{"hidden_size": 192, "n_experts": 48, "moe_layers": [1, 2, 3, 4, 5, 6, 7, 8, 9], "routed_scale": 1.0, "init_std_router": 0.00909, "learning_rate": 0.0112, "beta1": 0.95, "train_tokens": 761100000}
Below are experts of layer 5 (counted from 0) of a mixture-of-experts language model. Rows are named router (the router's row for the expert), down (a neuron's output weights, with its number) and show model dimensions 0-31. Each number is 200 + 20 x the weight over its row's rms, rounded and kept within 0 to 999.
After each expert's rows: "comes before" lists some tokens at least twice as common just after its tokens as in all text. This comes from a sample of Wikipedia text that the model never trained on. Tokens count by the router's weight.

# expert 5
router,197,188,224,191,186,198,223,195,168,198,225,197,185,230,184,155,202,208,203,199,192,158,192,204,207,175,189,182,213,185,166,236
down0,199,193,180,205,154,210,189,242,203,206,217,209,230,185,228,184,218,199,194,238,197,176,205,234,159,208,218,153,186,226,204,199
down1,210,215,186,207,179,242,199,185,214,160,205,198,199,216,194,206,202,191,214,188,219,181,234,200,207,190,175,167,191,210,228,198
down2,222,200,194,251,224,200,173,231,214,191,210,210,200,202,213,223,188,172,207,191,204,204,202,211,220,177,207,205,182,159,206,224
down3,202,189,197,199,175,215,247,196,223,220,221,247,180,195,212,203,226,204,201,185,182,166,205,187,213,184,210,201,237,201,188,201
down4,183,202,180,216,213,164,206,203,222,210,169,191,206,208,200,204,252,167,211,227,228,175,181,175,179,184,209,212,171,211,227,210
down5,187,230,220,207,179,250,209,195,170,211,165,167,203,202,182,219,200,208,187,200,198,198,213,213,199,217,182,221,185,195,245,210
comes before: " the", " he", " a", " was", " it", " is"

# expert 31
router,193,171,180,222,184,209,236,195,210,171,208,200,200,201,215,177,171,203,197,191,200,173,206,253,225,182,160,174,204,156,186,204
down0,204,227,192,187,223,198,195,183,199,214,230,185,194,221,216,209,198,244,204,190,214,159,204,210,165,193,201,242,212,213,196,145
down1,195,184,205,228,211,196,209,227,256,199,174,228,180,190,190,180,225,188,168,201,226,200,195,234,207,194,175,202,198,208,202,221
down2,216,204,195,202,175,203,201,221,159,230,204,171,235,188,209,208,196,192,229,213,191,203,158,212,211,208,200,209,225,215,162,218
down3,219,227,196,196,201,204,177,221,204,176,215,208,221,192,200,199,187,231,144,210,166,221,187,228,201,211,149,168,206,205,191,186
down4,193,223,223,215,206,203,222,222,195,187,186,226,193,201,191,221,206,186,229,232,186,181,221,225,234,194,226,200,188,192,205,183
down5,189,161,202,210,182,204,221,191,247,198,220,189,176,212,209,168,187,205,198,220,205,192,154,226,187,233,175,224,167,202,192,158
comes before: " ", " and", " which", " but", " who", " where"

# expert 8
router,169,168,229,183,187,207,269,195,213,207,197,218,200,227,194,166,194,184,215,202,193,211,196,227,187,186,169,204,140,208,161,209
down9,204,183,203,170,187,215,233,212,230,159,201,187,194,221,171,184,209,187,224,191,213,216,206,192,189,198,227,220,204,193,171,165
down10,192,237,218,186,190,223,153,204,221,202,214,202,202,193,179,261,186,205,195,182,210,193,205,168,151,211,226,243,193,203,196,205
down11,217,201,194,190,174,206,212,238,208,221,197,194,224,183,229,214,153,192,187,225,238,199,214,233,180,217,157,216,190,185,160,185
down12,216,211,204,202,192,207,228,208,212,190,184,190,209,213,153,211,213,184,189,199,187,172,211,166,215,250,198,239,211,214,185,201
down13,210,184,214,178,204,223,181,184,193,178,190,209,197,207,191,180,188,188,173,184,184,179,197,236,181,219,198,171,215,222,218,194
down14,207,193,236,174,232,197,227,199,201,204,173,183,224,201,215,236,200,188,173,199,189,191,198,220,195,194,183,196,215,219,186,196
comes before: "\n", "|", "-", "==", "The", "==="

# expert 45
router,198,203,189,218,195,195,211,205,186,194,220,222,203,229,197,170,199,196,210,215,190,164,206,202,189,189,173,190,184,183,149,195
down0,198,216,191,189,200,193,198,231,180,212,200,199,164,167,199,213,197,222,230,196,217,224,188,188,193,228,207,214,218,176,200,219
down1,190,196,223,211,202,181,186,202,180,179,206,199,220,197,200,255,217,196,170,210,193,188,200,182,183,182,186,219,187,219,203,206
down2,198,201,215,197,211,185,200,197,199,156,200,206,200,167,215,188,218,196,218,219,219,238,207,160,183,215,213,181,218,202,178,188
down3,222,198,164,188,203,176,173,195,221,198,186,207,188,184,178,252,190,185,221,181,214,199,211,214,202,191,229,202,161,217,184,161
down4,152,222,183,173,213,237,201,198,213,196,206,196,185,210,218,245,201,224,174,183,213,195,185,200,213,206,194,170,178,227,228,202
down5,196,183,200,247,222,202,193,244,191,214,189,208,183,201,174,213,191,188,226,193,225,200,201,210,215,190,157,210,222,187,220,188
comes before: " the", " a", " his", " an", " their", " its"

# expert 20
router,179,167,175,205,190,235,215,179,222,211,234,234,230,212,206,178,170,176,175,179,184,181,177,219,199,224,183,199,179,223,185,229
down9,203,199,150,186,190,174,213,185,194,216,227,205,231,183,184,160,191,226,191,163,169,170,178,208,198,183,194,231,191,183,236,191
down10,153,200,237,211,239,181,204,190,141,186,183,224,205,178,227,208,238,202,216,206,196,230,156,208,202,240,206,245,208,194,228,212
down11,185,173,197,223,210,203,201,228,231,214,205,176,190,195,191,174,195,200,239,225,172,186,176,200,218,227,217,213,220,201,174,195
down12,218,192,207,226,174,226,232,215,189,200,188,219,232,214,211,193,223,198,246,180,202,194,244,173,213,218,206,186,193,180,175,229
down13,190,237,191,196,212,168,234,218,203,196,180,201,225,170,194,199,232,209,243,174,194,179,196,201,203,211,194,191,186,205,208,170
down14,158,157,202,237,175,211,189,174,180,223,211,149,194,242,176,241,195,220,201,190,209,226,192,186,222,158,177,168,214,208,174,175
comes before: "-", "|", "\n", " to", " by", "   "

# expert 2
router,187,190,195,202,176,242,215,198,228,216,204,222,243,207,206,172,159,175,158,190,181,178,201,204,181,212,191,194,184,212,191,234
down0,248,179,198,171,176,187,228,212,200,176,184,186,244,217,211,182,249,206,191,203,197,174,211,211,204,189,186,150,186,162,180,218
down1,200,229,188,197,204,228,248,187,210,199,211,210,224,204,213,207,200,213,189,168,189,218,184,188,188,223,177,189,180,198,183,195
down2,198,197,188,217,209,194,243,190,227,204,222,191,249,184,221,198,223,184,217,221,229,167,239,197,190,180,204,207,190,166,200,206
down3,150,213,234,223,217,195,202,192,186,187,185,186,227,200,142,223,220,162,185,207,204,195,188,215,202,160,195,206,180,223,174,206
down4,196,184,189,190,190,224,189,189,199,164,183,211,208,203,184,217,213,209,184,221,207,202,163,194,191,197,149,218,206,203,175,223
down5,221,165,211,190,229,225,209,187,200,218,187,190,198,200,203,205,192,168,179,200,237,225,210,172,179,170,226,176,173,210,197,181
comes before: " ", "0", "5", "3", "4", "6"

# expert 29
router,183,182,197,205,161,222,217,204,212,204,213,234,213,219,224,176,172,170,156,188,175,188,206,203,203,219,198,176,179,202,176,234
down0,152,198,210,185,189,192,205,209,189,169,211,198,206,200,209,224,198,192,187,192,218,199,180,204,231,178,189,205,185,192,185,189
down1,213,193,205,189,212,210,209,206,210,209,170,164,184,193,173,192,166,236,208,201,180,210,176,206,227,173,208,189,201,199,196,177
down2,181,202,238,229,185,195,200,177,163,200,221,216,134,239,181,196,159,172,193,219,200,202,206,215,227,232,174,225,192,189,174,195
down3,238,236,200,206,159,197,183,187,214,206,205,204,220,156,218,181,167,211,246,203,178,206,193,199,185,210,196,189,213,176,152,209
down4,208,189,173,177,214,199,188,201,168,225,225,192,210,191,211,207,158,196,219,209,194,211,203,203,196,167,197,212,198,170,231,219
down5,176,205,195,209,186,225,173,176,178,204,157,209,183,181,233,164,230,197,172,210,207,178,228,207,194,233,195,252,198,202,226,226
comes before: ",", " and", ".", " (", " in", "'"

# expert 39
router,129,187,211,177,196,222,209,207,188,206,177,212,225,197,198,180,162,194,181,178,192,186,178,235,163,201,195,199,203,199,155,223
down0,241,203,163,203,180,207,247,206,197,198,180,186,188,196,194,185,182,205,212,192,169,179,222,216,174,207,212,230,187,173,201,219
down1,187,201,178,162,224,216,201,198,226,171,191,210,221,185,206,186,219,195,219,202,215,192,211,198,228,225,187,194,193,156,224,221
down2,197,198,205,171,176,184,210,211,220,203,227,210,222,196,185,210,201,210,222,207,163,178,181,218,216,204,224,205,201,202,196,208
down3,195,202,195,196,202,194,199,207,243,212,223,178,177,191,219,228,185,198,213,212,153,222,193,197,206,214,199,206,228,194,169,184
down4,234,227,197,172,179,221,197,205,213,195,225,207,191,207,182,184,205,182,205,206,209,239,206,208,178,206,207,192,196,184,218,209
down5,216,187,203,213,176,179,244,196,226,207,214,245,177,214,180,216,212,203,208,205,192,262,197,179,195,216,190,193,188,205,208,214
comes before: " ", "2", "1", "0", ",", "9"

# expert 14
router,199,194,218,204,176,210,224,210,229,194,201,236,226,208,188,230,173,167,178,184,173,202,195,192,195,180,181,177,186,240,156,183
down0,192,231,211,197,198,207,173,166,203,236,172,200,192,212,222,177,229,228,202,176,218,181,243,179,178,187,190,195,216,246,196,198
down1,213,223,212,223,200,220,208,209,197,195,223,197,214,210,187,163,219,179,204,198,216,233,236,237,221,166,191,161,184,178,246,201
down2,206,167,166,182,203,155,204,217,226,211,195,235,222,183,202,193,202,194,207,170,185,208,198,205,217,196,201,210,195,245,174,172
down3,223,176,158,205,193,232,201,212,208,174,178,210,180,182,197,216,215,185,196,193,194,205,233,185,204,248,196,182,205,187,197,195
down4,170,219,199,215,234,210,169,198,186,173,207,220,214,212,161,218,191,156,220,180,236,203,177,228,197,182,186,217,195,201,207,193
down5,183,218,185,172,222,158,171,165,222,206,212,186,203,197,194,168,175,241,244,204,201,197,203,197,239,233,212,205,210,201,213,250
comes before: "\n", " The", " He", " In", " It", " She"

# expert 25
router,175,162,198,203,139,219,216,175,213,193,194,199,214,229,212,187,188,196,179,186,187,158,189,218,191,179,197,162,158,173,172,228
down0,198,179,203,227,184,198,187,238,209,207,179,187,197,231,197,244,198,224,193,216,191,207,223,224,207,230,202,204,201,223,187,240
down1,185,191,201,219,196,188,219,184,218,196,214,224,188,200,187,177,192,237,238,222,211,200,210,197,192,199,227,224,175,232,196,186
down2,182,194,200,191,199,221,194,201,184,167,223,226,180,180,208,169,205,146,215,236,166,220,176,209,215,204,187,196,205,205,193,193
down3,217,221,222,170,188,227,193,181,224,196,183,220,176,248,185,199,179,183,205,218,204,217,191,200,219,180,212,180,192,190,191,193
down4,213,169,168,213,190,256,220,222,191,202,204,190,182,174,200,147,171,199,200,191,192,208,194,225,194,198,185,196,212,172,198,194
down5,211,204,189,186,190,202,231,180,181,238,177,196,230,185,200,214,194,196,181,196,173,177,186,190,185,193,220,201,185,173,168,207
comes before: "\n", " was", " |", " is", " and", " had"

# expert 44
router,191,198,207,172,175,203,227,188,184,222,212,238,187,229,211,214,153,181,194,180,189,172,210,212,198,167,186,204,180,178,167,183
down0,197,181,216,209,167,188,144,172,226,193,192,241,178,185,213,204,200,239,191,196,214,168,169,215,219,185,233,199,187,170,181,207
down1,217,174,198,229,207,188,179,179,222,218,197,202,241,199,175,166,213,215,217,215,192,194,189,194,221,210,204,202,177,205,183,181
down2,209,205,203,186,177,231,191,199,224,221,221,202,219,173,157,186,214,185,224,185,208,210,208,191,194,225,152,212,150,201,215,185
down3,173,207,188,200,172,191,187,207,208,163,203,220,230,213,177,199,215,179,236,167,217,189,214,188,185,196,206,186,186,234,196,226
down4,224,204,230,203,218,190,170,215,216,215,226,212,231,173,195,215,228,199,188,187,225,224,223,201,191,214,167,233,204,217,198,203
down5,239,186,174,222,207,199,201,214,157,227,196,182,211,234,201,187,203,218,170,215,220,184,192,168,205,207,181,227,208,170,215,200
comes before: " the", " ", " a", " his", " this", " New"

# expert 34
router,178,200,186,199,162,220,248,202,184,204,192,212,208,203,168,196,168,209,198,210,218,165,194,219,193,187,185,153,191,197,175,210
down0,186,154,185,185,208,227,212,242,202,161,203,224,198,187,211,259,215,217,207,214,202,179,182,171,201,203,226,196,197,227,217,219
down1,229,203,221,184,203,211,205,176,211,161,191,197,196,230,209,213,160,163,211,197,189,191,192,204,218,185,173,246,172,184,173,229
down2,183,178,204,190,211,242,197,150,205,199,209,187,194,223,191,185,204,218,216,213,186,239,195,189,218,179,219,197,202,201,216,207
down3,221,200,174,201,186,202,223,198,230,202,219,231,227,206,204,188,173,204,234,204,186,217,199,195,214,226,189,182,191,227,197,189
down4,194,176,176,186,171,204,220,208,190,203,198,236,205,221,248,205,230,210,183,211,206,173,214,206,199,247,206,205,192,189,207,207
down5,210,156,182,206,167,236,195,220,187,171,187,195,192,204,166,195,207,221,196,207,172,194,175,203,179,215,175,195,158,192,188,199
comes before: " |", ".", "0", "–", "th", "5"

# expert 15
router,187,202,213,202,202,210,231,199,202,196,202,192,164,213,201,193,166,188,192,185,188,192,224,203,176,177,194,153,181,207,188,230
down9,186,199,190,218,222,217,170,185,188,194,191,187,244,206,189,160,177,168,223,207,190,220,150,163,245,198,199,220,163,189,207,211
down10,215,184,238,185,193,206,213,221,207,214,204,193,216,210,215,212,196,205,168,206,157,195,181,214,193,216,207,229,209,178,188,210
down11,239,189,238,182,213,223,182,210,175,195,210,185,177,214,222,204,205,219,227,234,216,213,202,205,226,166,197,202,184,154,213,162
down12,200,164,204,211,223,191,215,179,194,218,210,170,211,245,194,206,218,217,196,188,234,200,207,219,199,212,207,206,198,188,171,204
down13,215,190,183,201,196,208,252,226,201,178,179,226,187,228,198,197,200,216,177,233,209,187,181,214,215,231,222,180,202,216,193,180
down14,237,214,179,208,238,179,224,183,197,177,187,221,219,214,169,198,177,223,229,202,211,181,219,211,193,217,201,172,190,186,207,199
comes before: " ", " \"", " +", " —", " USA", " −"